From a checkpoint of a small mixture-of-experts model trained on Wikipedia.
Experts: 64 experts in each of 4 layers, 48 ReGLU neurons an expert, 2 picks a token, a softmax router, a shared expert of 64 neurons.
Below are experts of layer 3 (counted from 0) of a mixture-of-experts language model. Rows are named router (the router's row for the expert), gate (a neuron's input weights, with its number), up (a neuron's input weights, with its number), down (a neuron's output weights, with its number) and show model dimensions 0-127. Each number is 128 + 32 x the weight over its row's rms, rounded and kept within 0 to 255.
Before each expert's rows: "comes before" lists some tokens at least twice as common just after its tokens as in all text; "gets" lists some tokens that make up at least twice as much of what it gets as of all text. This comes from a sample of Wikipedia text that the model never trained on. Tokens count by the router's weight.

# expert 11
comes before: " of", ",", ".", " in", " and", ".\n\n"
gets: "s", "ers", "ation", "es", "ies", "ion"
router [169 130 154  80  98 112  89 149 114  66 150 149 117 215  87 128 121 141 168 121 129 103 149 132 137 168 151 116 109 139 126 111 185 109  73 102 169 121  98  71 130 106  68 110 145 102 111  83 134 125 151  97 155 121 145 134 107 103 111 113 131 135 106  93 123 121  63 148 142 139 185 125 151 181 173 131 157 138 129 143 114 190 183 156 149 115 121 171 139 148 167 143 100  76 168 192 145 124 160 178 202  92 133 169 106 205 125 154  76 137 179 161 148 134 148  69 158  88 120 110 133 122  64 150 108 127 169 135]
gate2 [111 129 120  83 124 131 175 111 113 139 153 109 161 157 101 128 126 139 173 194  95 131 123  96 167 166 134 133 115 132  71 124 143 161  99 130 180  32  83 170 162 143 115 112 178 143 119 106 146 130 136 105 141 109 122 122  93 116 119 102 115 173 144 196 125 107 109 218 135 154  75 109 162  98 150 120 142 154  87 116 141 154 140 103  97 151 117 171  91  84 146 161 161  88 166  66  98 120 137 134  88  93 152 118 114 136 184  97 121 158 169 133 143 122  85 115 166 134 115 112 198 135 190 183 171 191 126 192]
up2 [ 99 113 132  73  86  92 138 184 110 109  84 129 122 194 114 135 204 184 164 107 156 125 140  92 109 128 108  92 192  91 146 131 140  87 100  94 157 165 134 202 150 134 140  80 128 170 104 120 149 101 145 116 136  88 108 102 136 192 108  85 151  93 130 126 125 134 136 108 105 137  35 144 110 130  84 122  58 137  87 174 130 158 137 113 110 141  88 146 102 177  89 137 109 126  99 110 129 102 134 158  96 111 129  97 125 137 180  72  90 135 145 138 102 161 127  88 181  71 119 162 156  62  98 163 136 165 129  91]
down2 [188 169 107 125 110 155 118 123 167  94 142 124 123 138 177 145  72  47 117  88  71 134 170 125  89  64 120 152 135 101  74 134 162 169 116 117 125 112 136 102  84  49 127  84 140 114 107 138 152  62 102  97 168 100 146 142 161 173  72 120  89  79 163 151 108 149 155 111  70  47 129  80 100 127 115 106 109 105  80 139 140 180 110 118 136 194 131 123  95 150 166 135 103 137 109 134 130 120 118 174 187 145 168 129 155  76 132  83 113 150 158 146 187  98 138 131  92 155 132 106 139 130 130 116 137  92 125  95]
gate3 [167  94 136 148 158 121 108  72 170 139 111 108 132 137  74 174 137 120  97 160 131 154 174 100 204 155 152 122  81 131 121 117 119 163 171 142 123 150 125 128 129 174 170 134 162  82 152 195 118 173 123 142  94 203  92 120 122 106 112  87 167 136  80 125 115 139  93 144 135 113 136 121 164 126 141 100 130 141 160 138 126 122  97 101 127 101 124  64 100 142 148 138 114 150 110 100  95  29 143 115 140  92 130  42  87 141 107 173 132 126 103 163 105 161 122 115 142 159 191 123 165 160 183 121  87 217  75 160]
up3 [ 85 185 142 150 121 111 103 106 122  56 150 123  86 100 198 119  97 115  87 108  77 136  58 113 126 110 131  96 136 153 113 160 186  92 105 111 163 109 133 140 139 133 105 104  92 163 102  49 142 111 119 111 109  74 114 127 132 120 166 198  96 131 138 148 162  75 146 154 154 144 179 164 127  87 149 133 102 108  90 117 130 133 181 164 141 125 173 114 118 142  83  92 172  87 133 147 204 202  90 116 119 187 131 158  85 144 121  83 155 154  95  77 125 169 147 127 115 103 109 126 117  73  77 111 150 122 158 122]
down3 [132  52  89 167 120 177 188 156 154 129  72 140 109 136 153 119  54 165 116 138 152  33 106 101  97 161 150  99 129 170 157 151 105 101 105 179 125 114 169  66 167 137 143 156 122  94  76 155 126 124 193 138 150 116 147 109 143 138 102 145 157 127 119 142 141 120 142 131 128  76 174 109 123 122 165  97 119 135 154 154 143 104 105 140  77 113 105 165 136  86  73  95 103 182 147  97 138 175 121 133  64 124  79  84 116 150 165 186 140  57 105  98 125 151  73 155 129 125  91 143 178 168 117 124 119 127 153 121]
gate4 [165  97 161 140 138  93 135 126 139 159 105 180 144  84 141 104 147 151 136  88 106 160 134  93  55  39 113 143 106 122 132 160  89 138  93 203 171 188 108 153 137 102 111 172 142 135 129 125 124  60  95 107 159 110 125 139 146 113 116 122 129 107  70 139 182 110 146 145 123 123 131 175 193  88  94  91 159 165 114  84 126 135  77 153 178 159 124 140  22  96 112 153 157 123 177 136 103  91 115 137 124  97 135 121 167 125  95 110 150 116 139 105 119 102  95 192 148  81 102 110  89  85 177 141 172 119 151 117]
up4 [113 184 157  85 107 126 124 176 103 142  95 185 131 128  87  89 140 139 108 162 127 146 115 146 114 168  97 103 122 165 116  90 133 101  66 143 143  99 120 120 161 132  69 151 117 150 154  71 140 113 148  66 113 136 126 137 103 156 119 118 125 101 138 154 170 125 154 211 111 153 149  64 167 111 138 106 158 116 157 151 138  72  93 153 125 126 167  68 154 106  85 123 182 121 135 152 156 121 129 186  83 119 136  88 148 148 159 116 175 106 129 141  60 119  62 166 125 122 148 150 117  32 182 181  56 136 133 118]
down4 [144 134 130  81  76 158 116 116 137  49 129 159 124 166  92 170 129 117  83 111  95  97 125 203  81 103 118 152 108 118  93 140 156 139 126 102 152 112 142 151  37 107 156 102 127 176 169 127  35 108  97  72 132 169 112 116 138 144 141 139 126  97 178  75 113 141 154 170 156 204 135  87 131 109  88 133 112 132  62  97 156  95 135 112 148  98 139 152 128 167 178 109  73  95 112 134 112 108 156 157 175 107 133 130 125 158 174  63  84 165 122 125 119 161 111  97 105 106 137 114 117 123 124 121 119  77  64 114]
gate5 [ 91 144  95  75 145 159 134 104 126 208 110  96 110 125 145  92  82 145 129  82  84 124 154  85 162  92 154 152 142  77 128 137 141 172 138 162 158  81 146 143 168 160 166 135 123  97 118 176 169 155 164 108 121  70 153 158 111 110 137 186  94 108 158  72 102 119  55  88  58 108  98  91 126 131 138 111 128  81 175 120 128 126 101 188  89 139 174 107 153  49 130 133 113  88 147 112 126 141 150  62 139 118 126 125 166 107 184 133 115 144 109 187  82 170 100 154 119 156 128 133 139 134  94 164  89  83 133 124]
up5 [152 136 125 142 142  99  92 122  84 135 122 157 123  83 153 130 118 156 102 103 131 145 148 159  74 154 165  86  72 156 107 142 111 142 116 107 119 128 137  95 122 147  78 191 120 161 142  44 144 120 130 140 152 137 135  94 174 183 125  82 126 144  87 158 107 183 178 163 160  89 142 180 112 116 110 190 114 150 116 137 123 162 175 112 131 102  68 129  61  91  64  83 130 152 126  55  84 119 112 121 112 118 114 107  99 114 151 161 140  93  81 103 196  72 178 138 125 129 142  73 124  84 145  83  86 126 148 182]
down5 [102 127 130  88  60 127 117 179 117 138 162 131 117 193 146  88  69 105 142  58 101 131 114 120 165 117 136  90 167 123 165 179 163  82 122 131 121 140 118 128 148 102 147 102 114 119 193 137  88  36 191 160 194 142 128 171  99 135 138 132 109 140 140 163 182  28 158 107 132 185 113 106 124 191 167 124  64 141 139 150 139 147 149 159 198 146 158 128 139 153 131 132 140 131 163  91  97 134 123 107 120 124 132 108 129 105 118 103 106  95 113 135 121  97 145 191 139  74 162  99 109  99 111 136  77 159 125 123]
gate6 [121 134 126 191 135 168 133 172 139 111 118 158 107 117 145 167 155 120 144 148 160 118 104  89  65 117 147 129 135 105 110 112 152 124 152 169 116 164  74 117 111 137 123  89 171  63 103 109 143 160  93 122 151 177 163  96  67 174  93  98 171 153 150 123 110  77 148 154 167 126 132 144  81  93 102 145 120 116 143 172 154 121  73 140  61  99 198  81 100  68 123 123  86 161 182 150 133 125 186 119 137 117  87  99 161 178 122 139  85 111 157 102 124 132 154 176  72  85 149 127 150 215 153 158  78 151 118 136]
up6 [138  85 102 153 148 129 166 126 121 105 120 127 137  94 109 152 171 121 115 105 190 142 141 132 102 161 161 185 102  92 107 128 123 120  86 163 117  70 178 142 126 125 149 130  98 137 184 131 111 150 155 185 139 143 143  84 124 111 143 117 117 109 127  88 114 164 139 174 189 146 202 109 153 149 102 111  41 135 106 150 141 156 116  91 160  99  72 109 147 195  95 146 138 193 113 113  97 148 166 149  65  41 128 128  85 151 115 112 147 156 119 116 175  52  86 112 177 146 146 143 115 117 143 114 146 147 196 183]
down6 [133 120  94 149  99  94 162 126 104 128 119  95 119  94 128 149 153 173  88 153 174 126 127 103 121 104 175 131 132 123 140 149 152 127 139 181 206 133 160 126 143 172 110  99  98 143 168 108 138 201 150 158 119  99 152 125 191 101 139  60  97 153  86 115 123 139  85 148 168 158  87 116 161 107 132 161 208 136 159 103 124 132 133 205 106  88 141 110 143 126  71 114 145 158 193 103  85 147 141 169 105  84 122 120  95 185 162 174  85 108 125  48  79 133 196 164 177 137 108 177 139 113 121 110 122 139 123 139]

# expert 61
comes before: "9", "8", "7", "0", "5", "6"
gets: "n", "ad", "200", "201", "199", "k"
router [124 126  68 176 129 183 187 152 161 157 100 129  94 106 140  97 161 152 142 130 123 124 183  89 135 138  55 105 118 125 137 123 103 145 143  83  98 133  54 161 118 126 114 151 147 145  63  66 182 111  66 170 127 143 164 156 162 132 154 110 115 173  82 133 118 134 150 194  87 125 129 125 215 121 140 103 107 167  87 165 128  75 123 139 125 153 148 128 169 126 135 123 130 148 146 117  76 199 154 160 136 139 123 140 147 100 187 109 176 113 143 131 113 117  96 104 106  73  58 152  67 105 174 122 107 124 137 129]
gate2 [ 96  88 122 105 160 148 113 150 137 153 115 161  96 143 133 159 127 131 150  69 124 105  89 143 116 118 109  89 154 124 105 170 124 125 106 152 198  95 122  90 107 142 190 111  86 156 152 111 194 138 153 123  45 129 110 134 122 160 185 146 106 174 103 136 164 111  65 119  81  79 119  67 157 144 130  90 103 113  62 135 117 141 155 115 131 130  53 142 137 122  73 155 121 138 147 111 150  97 106 108  87 101 184  97 114 116 117 217 154  80  54 150 123 165  97 129 116 124 133  91  98  74 137 144 146 138 103 194]
up2 [140 113 164  97 102 133 160  88  98 121 119 153 179 126  80 174  91 102 183  96 102 111 139  94 155 112 144 194 123 110 129 107 131 135 111 136 111  82  91 142 156 130  95  75  70 127 146 141  91 110 156 100 149  74 118 110 140 132  97 132 207 121 133  88 111 121 128 146 134 127 137 149  93 124 159 173 156 115 171 119 177 151 105 112 112 128 241 177 163 160 131 165 124 126 164 122 105 114 175 145 110  96 121 151 110 144 185  94 112 200 133 132 104 110 123 140  81 158 168 170 155 218 103 170 168 177 162 157]
down2 [163 104 178 104 117  99 100 119  29  64 149 129  73 133  92 116  81 106 120 170  55 117 128 117 109 104 123  95 131 129 110 169 181 151 110 175  78 143  98  87 151 149  95 120 153 118 144 187  94 136 210 141 147 108 160  81 105  80 108  82 134 142 113 170 118 125 169 134 159 143 115 139 106 101 103 138 105 170 122 112 122 113  76 117 225 134 123 142 116 127 104 132 109 118 156 132  71 152 122 133 127 151  96 158  53 125 113  95  96 139 145 151 143 166 126 151  94 164 168 104 137 138 112 142 193 114 143 191]
gate3 [ 78 121 155 172 153 160  74  90 132 146 107  74  61 122 138 117 123  98 107  73 205 109 136  74 124 136 122 138 128 131 100 155 146 112 123 157 133 149 110 124 130 161 133 111 155 152 107  86 207 121 129 142 153 163 182  80 120 195 164 120 121  91 123 149 154 110 112 135 114 100  94 138 149 152  78 122 130  94 115  68 134 126  98 139  84 142 109 106  88 109 178  90  77 102 106 197 119 110 166 193 181 129 112 166 145 137  97 128 113 101 148 107 155  93 103 118 143 143 163 135 108 119 153 248  97 130  83 144]
up3 [117 100 130 109  92 106 163 191 117  97 184 144  80 124  67 128 127 161 131 174  97 128 100 134 139 102 115  74 154 144 168 131 110 133 170 111 175 164 136 139 100 110 158 135  73 105 124 137  92 169 169  83 102  85 126  98  68  95 118 108 145 138 182 122 110 135 139 165 113 103 165  21 104 173 202 122 108 133  98 143 101 142 210 124 117 129  78 111 120  94 126 125 131 111  95  54 138 118  86  70  79 131 144 132  96 102 122 120 143 138 102  91 198 141 128 157 163 133  93 130 157  95  96  95 152 121 108 159]
down3 [ 82  92 180 131 159 117 127 114  95 138 125 168  93 150 110 112 107  74 149 146  79 177 123 133 194 109 122 106 124 125  86 130 127  48  25  91 125 158 134 109 187 201 120 152  91 182 122 182 171 132  90 187 103 140 103 119 119 140 154  95 139  82 135 140 146  73  47  70 132 124  92 136 149  77 125 141 155 103  77 152 159 119 165 146 126 167 131 102  96 156 115 140 111 109 133 139 123 173 138 141 121 149 115 125 122 147 118 177 148 151 129 114 102 125  91 175 143 164 152 136  57 148 129 120 158  86 171 132]
gate4 [123 147  94 141 111 137 140 104  76  60 137 131 135  92 201  93 160 122 155  71 168 151  75 112 123 167 158 180 100  94 142 100  70  70 171 213 152 119 165 132 168  94  68 129 136 185 137 120 155 112 128 101 101 113 134 131 135 156  96 154 116 199  84 133 166  79 121 160 143 144  79 118 137 166 158  64  99 112 213 132 129 110 131 139 125 150 143 151 118 121  79 164 133 161 115  78 113 138 151 182 168 150 126 140 139 178 148 167 153 129 143 102 126 151 103  91  94 112 106 166  79 103 154 103 139 139 131 115]
up4 [123 130 172 126 109 139 184  90 122 115 108  93 143 112 118 134 185 105 153 109 123  85 127 110 117 115 132 114  97 113 175 173 149  85 130 167 137 136 170 117 158 163  72  76 159 159 177 142 130 138 136 131 148 104 155 140  77 239 131 138 127 184  82  65 136  82 148 170 159 102 106 104 112 204 138 150 126 124 220 121 186 176 163 111 121 141 160 156 112 102 111  95 125 137 123  82  87 116 135 120 178  97 126 151 114 161 146 147 107 138 149  92 145 134  92  70  79  69  87  94 144 153 164 130 103 164 139 119]
down4 [138 113  34 166 123 158 181 109 126 122  99 170 104 168 110 116 148  90 129 166 133  83  84 146 116 156 149 153  93 218 114 104 129 168 105  95  87 154 104  98 108 154 140 170 173 187 113  91 108 137 186 161 163  89 139 177 160  56 145 159 103 145 108 160 100 155 170 124 150 156 126 107 118 159 114 110 181 130  88  89  86 133 107 116 142 103 163 118 147 173 125 157 158 171 146 146 105 126 140 115 117 125 118 179 172  90 132  84 153 152 113 118 155 167 119 141  99 105 158 180 195 159 103 168 140 147 149  67]
gate5 [163  80 103 108  45 195 122 141 157 151 172 149 153 140 136 120 139  94 125  98 149  92 184 110  38 136 115 190 114 117 111 149 131 104 124 115 120 153 122 113 164 146 164 141 140 117  77 134 151 155  87  81  92 165 122  92 115 133 159 132 115 151  96 112 123 188  83 158 142 197 105  67 143 200 135 129 164  72 148 126 127 145 181  70 111  72 176 132  95 143  69 165 166 133 123 151 129  91 142 117 129 119 101 137 136 158  64 141 179  46 155 107 137 105 144 132  96 125 136 109 113 131 122 157 106 106 151 139]
up5 [117 142 164 167 106 105 122 104 152  78 149 155  73 104 117 117 108 206 126 108 101 159 108 127 129 110  85  79 116 140 105 137 151 204 124 131 113 148 151 159 117 110 101 118 114  81  71  96  96 144 166 131 139 138 138 134 144 127 110 168 124 116 126 139 131  49 122 134 158 139 141 112 127  67 116 200 125  87 167  79 124  78 188 117  82 101 138 129 201  43 209 159 195 150  92 120 113 196 137 145 152 163 163 113 125 119 142 148 113 130 154 150  98 131 171 128 132 114 100 140 138  66 143 134 137 131  60 130]
down5 [129 127 105 199 168 158  91 123 133  84 131 126 120  93 139 122  97 175  91 115  93 143 145 129  39 151 100 126 125 110 164  96 141 133 167 153  62 111 124 152 110  96 141 138  41 150 172  65 158 124 107 191  87 140  88 117 105 138 170 128 140 110  98 171 152 113 115  77  94 174 117  76 129 122 149 103 133 119 155 178 125  87 105 173 188 125 113  88 142  91  88 103 141 141 159  85 107 186  83 131 113  89 109  97 121 173  48  84 116  74  94 138 108  96 140 130 138 111 100 163 162 148 148 165 142 131 131 147]
gate6 [ 99 109 124 131 142 114 114 102 115 109 164 139 118 140 150 135 115 119 163 160 157 105 133 136 101 122  91  90 106 124 105 150  82 135  98 186  74 147  93  95 126 127 140 118 143  98 133 120 171  93  99 148 124  85 135  92 162 139 115 207 112 117 116  57 126 136  92  44 118 149 116 245  99  50 110 140 142 137 118 101 115 182  98 115 136  89 193 108 122 131 128 195 145 152 136 100 128 152 132 120 134 150 171 100 120 119 192 161 154 167 123  95 152 148 185 184 157 108 125 130  67  92  80 180 154 150 142  82]
up6 [119 149 171 140 114 143 135 121 119 142 101 143 194 146 126 126 120 108  90 112 111 149 117 159 165 106 163 132 147 120 105 167  75 116  93 107 102 109 127 106 164 132 164 141 131  86 179 127 139 140 161 122  57  59 120 173 110 125 223  66 127  87 120 127 180 105 116 178 151 157 132 120  84 149 127  75 140 138 125 125 157 205  69 156 153 134  47 163 115 106  95 159 124 124 122 109  99 119 157  81 152  72 126  82  81 123 150 104 103  78 140 148 106 109 116  36 113 146 129 113 193 143 114  80 143 142 154 108]
down6 [172 138 182 109 124 132 132 105  85 119 108 119 104 176  82 141 145 113  87 115 107  77  58  92 165  78 147 214 112 149  65 117 100 119 127  94  86 116  77 121  67 177 154 150 158 105  75 118 115 136  77 114  96 112 109 112 143 126 107 153  94 111  84  78 119 116 112 115 140 120 104 113 123 178 132 119 124 193 160 141 102 167 108  99 160 163 137 153 116 144 146  93 126 125 123 118 147  90 111  88  82 175 138 107  55 133 206 109 137 171 103 163 152 189 143 104 172 153 109 106 188 133 143 174  77 126 120 125]

# expert 18
comes before: " |", " was", " is", " and", " (", "ent"
gets: ")", " it", " It", "as", "s", "ash"
router [140 144 125  61 102 105  81 180  88  66 106 116 143  88 111 165 144 124 184  72 129 104 136 160  66 120  98 154  92 148 132  63 191 109 128 153  92  97 139  82 167 106 100 109 184 114 122  87 124 122 103 101 173 141 149 103 156 154 119 153 160 151 156 136 123 155 150 115 116 178 197 118 119 127 164 128 177 104 170 134 130 131 155 130 158  88 121 150 167 166 164 104  86 129 163 136 115  96 129 169 139  82 130 148 184  98  74 112 112 107  98 163  52 120 144 119 138  84 101 149 201 106 198 116 123  91 121 113]
gate4 [ 46 180 174  93  92 153 125 153 126 114 170 107 122 114 177  95  55 126  97 120 152 109 117  99 126 149 108 118 113 127 125  55 139 145 129 107 123  87 148  99 162 151 132 132 182 128 130 152 121 140 143 155  64 103  92 114  99 130  87 148  83  87 128 140 168 121 143 123  84 155 173 147 155 185 116 102 139 148 157 140 133  72 109  92 132 103 146 114 130 125 124 119  89 105 108  73  61 161 149 139 123  51 157  75 155 144 118 150  88 171  85 112  68 160 173 142  73 145 122  71 118 108 140 136  81 120 111  43]
up4 [117 154 110 157 143 151 167 167 129 130 136 173 129  72  60 137 146  82 178 122 179 101 128 110 108 136  86 151  92 100 105  76 149 117 151 185  94  92 167  50 158 149 130  65 113 110 110 135 140  96 185 166  99 111 134  76 188 144 133 112 137  95 127 139 174 119 141 129  96 166 122 158 133 121 140 122 119 140 149  87 156 114  97  99  95 131  96  81 104  87 167 125 116 103 134 195  77  59 107 175  90  64 151 114 135 175 127  83 136 167 123 150  72 153  73 155  92 134  94 125 163 129 125 165 159 123 171 148]
down4 [150 106  79 127  99 127 146 107 108 168 161 119  99  94 125 121 150 175 165 105 133 114 140 170 140 156 136 145 139 125  99  97  88 134 118  92  82 132 173 185  88  81 102  81 144 100 133 120  90  64  57 122 181 147 149 168 184  57 111 154 203 117 147 135 127 125 150  44 137 179  99  84 143 101 110 169 128 130  75 130 121 137  89  97 178 146  85 125 117  93 126 110 139 124 130 135 151 123 141 112 227 157  85 187 143 151 128 123 109 165  99 127 126 112 129 133 131  61 112 107 121 156  53 129 159 149 143 135]
gate5 [122  80 101 114 127 143 139 146 116 135 171 112 171 100  59 146  64  75 144  49  97 115 114 174 106  69 150 150  89 112  97 152 123 168 150 121 125 137 143  92 164 152 148 143 105 121 150 157 146 144 165  94 116  87 128 139 169 148 127 153 201 168  85 111 130 113 151  56 103  67 129 112 132 122 143  91 119  57 147 118 103 144 107 113 141 115  95 153 129 113 144 106 144 142 183  60 121  75  65  62 124 120 179 153 101 112 101 171 171 119 168 126 118 162 158 151 130 149  91 129 140  87 157 103 189  97 141  80]
up5 [ 77 136 159 188  94 123  80 181 179 123  84 111 141 134 144 114 137 132  84 152 124 163 170 198  85 137 135 152  23 144  93 161 136 190 174 131 140 142 127 162  67 133 179  61  99 151  97 176 126 157 125 119 157 149 122 112 110 159 131 136 137  78 138  89 163  96 130 106 134  86  97 119 169  95 133 165 115  98  97  93 100 132 103 105 140 150 108 122 161  98 146 147 130  93 133 115 156 124 102 186 111 123  92 197 107 160  87 156 141 136 154 185 147 139 114 163 118 121 139 189 176 106 144 163 115 188 148 157]
down5 [162 137 144 104 153 129 114 125 107 110 136  57 138 142  91  80 152 160 156 139  95 129 147 104 116 129 139 138 169  84 144 170 139 158 103 129 167 111 167 206 108 149 150 132 108 160 124 143  68 147 158 126 114  96 112 120 164 153  98 158 126 169 159 195 124 138 191 176 145 122 159 140  65 139  47 138 141 158 139 153 123 184 132 190 150 154 161 137 124 102 170 121 175  56 192  81 138 133 125 119  83 152 107  76 140 155 119 107 145 200  94 106 124 143 108 174  74 122 129  84 163 114 148 123  78 150 130  71]
gate6 [154 107 120 205 129 128 150 154 156 117 121  91 122 136  88 184  72 105 235 149 134 119 122 162 133 114 120 160  83 116 160 105 110 108 151  67 132 171  79 127 168 175 108 111  90 170 165 131 138 149 122 138 110 133 170  99 110 108 121  85 193 138 102 142 174 112 126 150 159 112 134 165 153 164 186 120 147  90  57 116 164 151 118  84  92 129 214 111 146 103 123 115 158 108 103 158  62  84 150 136 147 126 104 113 152 170 107 138 120  71 115 102 197 148 160 140  80  99 132 160 176 165 119 126 128 133 140 105]
up6 [141 140 129 149 162 122 125 148 144 187  95 166 156 147 173 102 120 108  80 164 157  91 165 128 145 137 130  55 135 146 169 155 116 133 168 161 194 150 125  59  91 114 138 135 160 124 117 126  89 137 136 141 174 176 114 123  88  77 138 130 170 156 146 119 120 113 138 179  72 120  98 160  76 146 146 149 164 119 116 115 140 160 124 101  95 132 147 187 160 168 139 141 159  81 150 166 188 158 138 155 145  98 164 164 155 101 117 114 125 117 165 172  95 123 129 115 215 113 202 114 178  83 157  63 133  66 167 158]
down6 [172 109  70  87 176 165  91 126 164 163 103  96 158 124 143 122 139 153 105 160  88 123 125  72 175 102 149 116  91 140  70 136 100  98 137 171 142  78  77  94 124 141 131 168 133 131  60 112 158  83 176 131 157 119 113  93  90 156  99 154 158 174 105  68 148 117 136  83 162 114  72  73  92 143 127 138  97 123 100 150  61 188 117 112 137 124 111 169 102 163 103 144  99 163  95 115 114 129 146 160 126 170  97  87 128 132 196 190  93 125 114 142 163 138 186 150 153 109 132 128 116 110 190  75 139 174 115 116]
gate7 [104 146 124  92 107 118 119  96  98 102 183 140 119 154 141 101 108 114 179 113 108 173 129 142 190 159 165 102  96 139 117 135 147 158  91 165 122 112 140 131 143 121 110 105 130 108 100 191 123  98 187 130 166 145 106  38  81 169 143  93  99 132 169 171 116 145 119  76 127 126 125 135 165 152 173 109  96 107 177 152 185 123  91 124 130 111 182 144 144 173 103 142 130  47  88 144 118 107 103 138 116 120 122 143 173 147 137 115 232 179  88 158 150 170 134  74 175 182 136 106  98 182 149 163 127 156 146  82]
up7 [100  84 174 124 113 153 181  54 112 140 178 173 103 135 160 126  90 152 120  98 133 174 151 125 144 150  60 120  96 150 132  18 122  74  97  80 108 114 151  98 124 113 139 184 104 156 119 100 167 122 125 102 166  83 150 131 102 114  98 190 163 110 172 115 134 140 116 210 129 125 133  94 117 137 110 149 189 120 131 107 126 117 180  69 133 126 134  92 153 157 135 154 166 100  81 120 116 146 177 118 164 106  90 132 170 155 144 166 129 156  97  91  95 146  91 189 138 133 121 140 164 142 167 140 138 100  95 183]
down7 [161 142 130  93 110 107 183 119 109  46 147 105  90 102 113 132  94  58  59 146  97  99 171 125 122 123 183 100 142 147  91 154 119 132  69 131 108 113 139 127 124 122 109  77 193 191 134  74 134  97 144  46 114 130 109 139 104 162 135  73 139 129 115 134 149 130 157  84 142 101 105  92 103  93 113  60  83  94  92 123  94 132 131 159 176 111 135 129 183 102 166 117  82 185 111 125 141 130 150 116 171 159 113  97 126 139 146 161  81 163 162 151 134 106 135  72  84 101 106  83 169 150 121 124 175 178 113 117]
gate8 [102 153  76 135 145 127 136 101 127 158 121 132  97 144  87 125 169 120 102  65 133  53 117  73  89 100 185 135 174 131 107  94 135 150 140 135 139 170 166  71 158 126 133 122 149 157 122 103 100 138  68 156  79 108 152 147  88 161 127 189 127 128 107  82 147 155 125 116 106 133 151 147 103 154 190 124 120  81 133 164 168 115 112 114  63 100 100  71 131 170 140 181 181 110 188 175 147 114  92 101 186  88 200 155 123 125  83 126 130 162  80 116 161 124 161 149 174 152 155 126 190 123 167 154 123 111  94 139]
up8 [136  96 118 121 146 113 110 110 138 101 141 145 107 132 153 101 126  99 102 118 105 142  88 115  69 122 183 111 211 176  80 131 156 137 176 141 107 186 105 115 119 124 141  98 140 154  78 117 204 147  75 122 156  81 118  98  81 130  42 202 128 109 125 101 166 134 121 114 123 117 107 141 120  99 139 123  82  86 130 167 120 144 124  69 149 184 151 146 135 133 132 121 171 123 170 123 182 170 132   2 169  82 115 142  97 159 143 115 152 143 125 138 155 128 157  96 113  98 108 107 132  80 160 180 106 101 121 108]
down8 [123 141 166 154 103  98  54  69 206 143 105 110 112 136 181 100 134  91 117  91 103 106 131 139  68 116 118 103 135 180 103 108 104 100 152  99  66 119 126 168 169  78 139 145 148 137 110 124 130  96 186 144 148 139 143 162 143 156 122 109 113 109 119 155 146 136 131 169 112 128 105  98  78 148 177 155  87 190 129 117 139  96 109 159 154  61 101 106 168 158 116 110 130 126 107 140 132 118 105  83 136  38  79 118 178 109 151 156 144 116 107 183  90  45 153 187  67 143 156 140 143 141 175 149 168 136 110 125]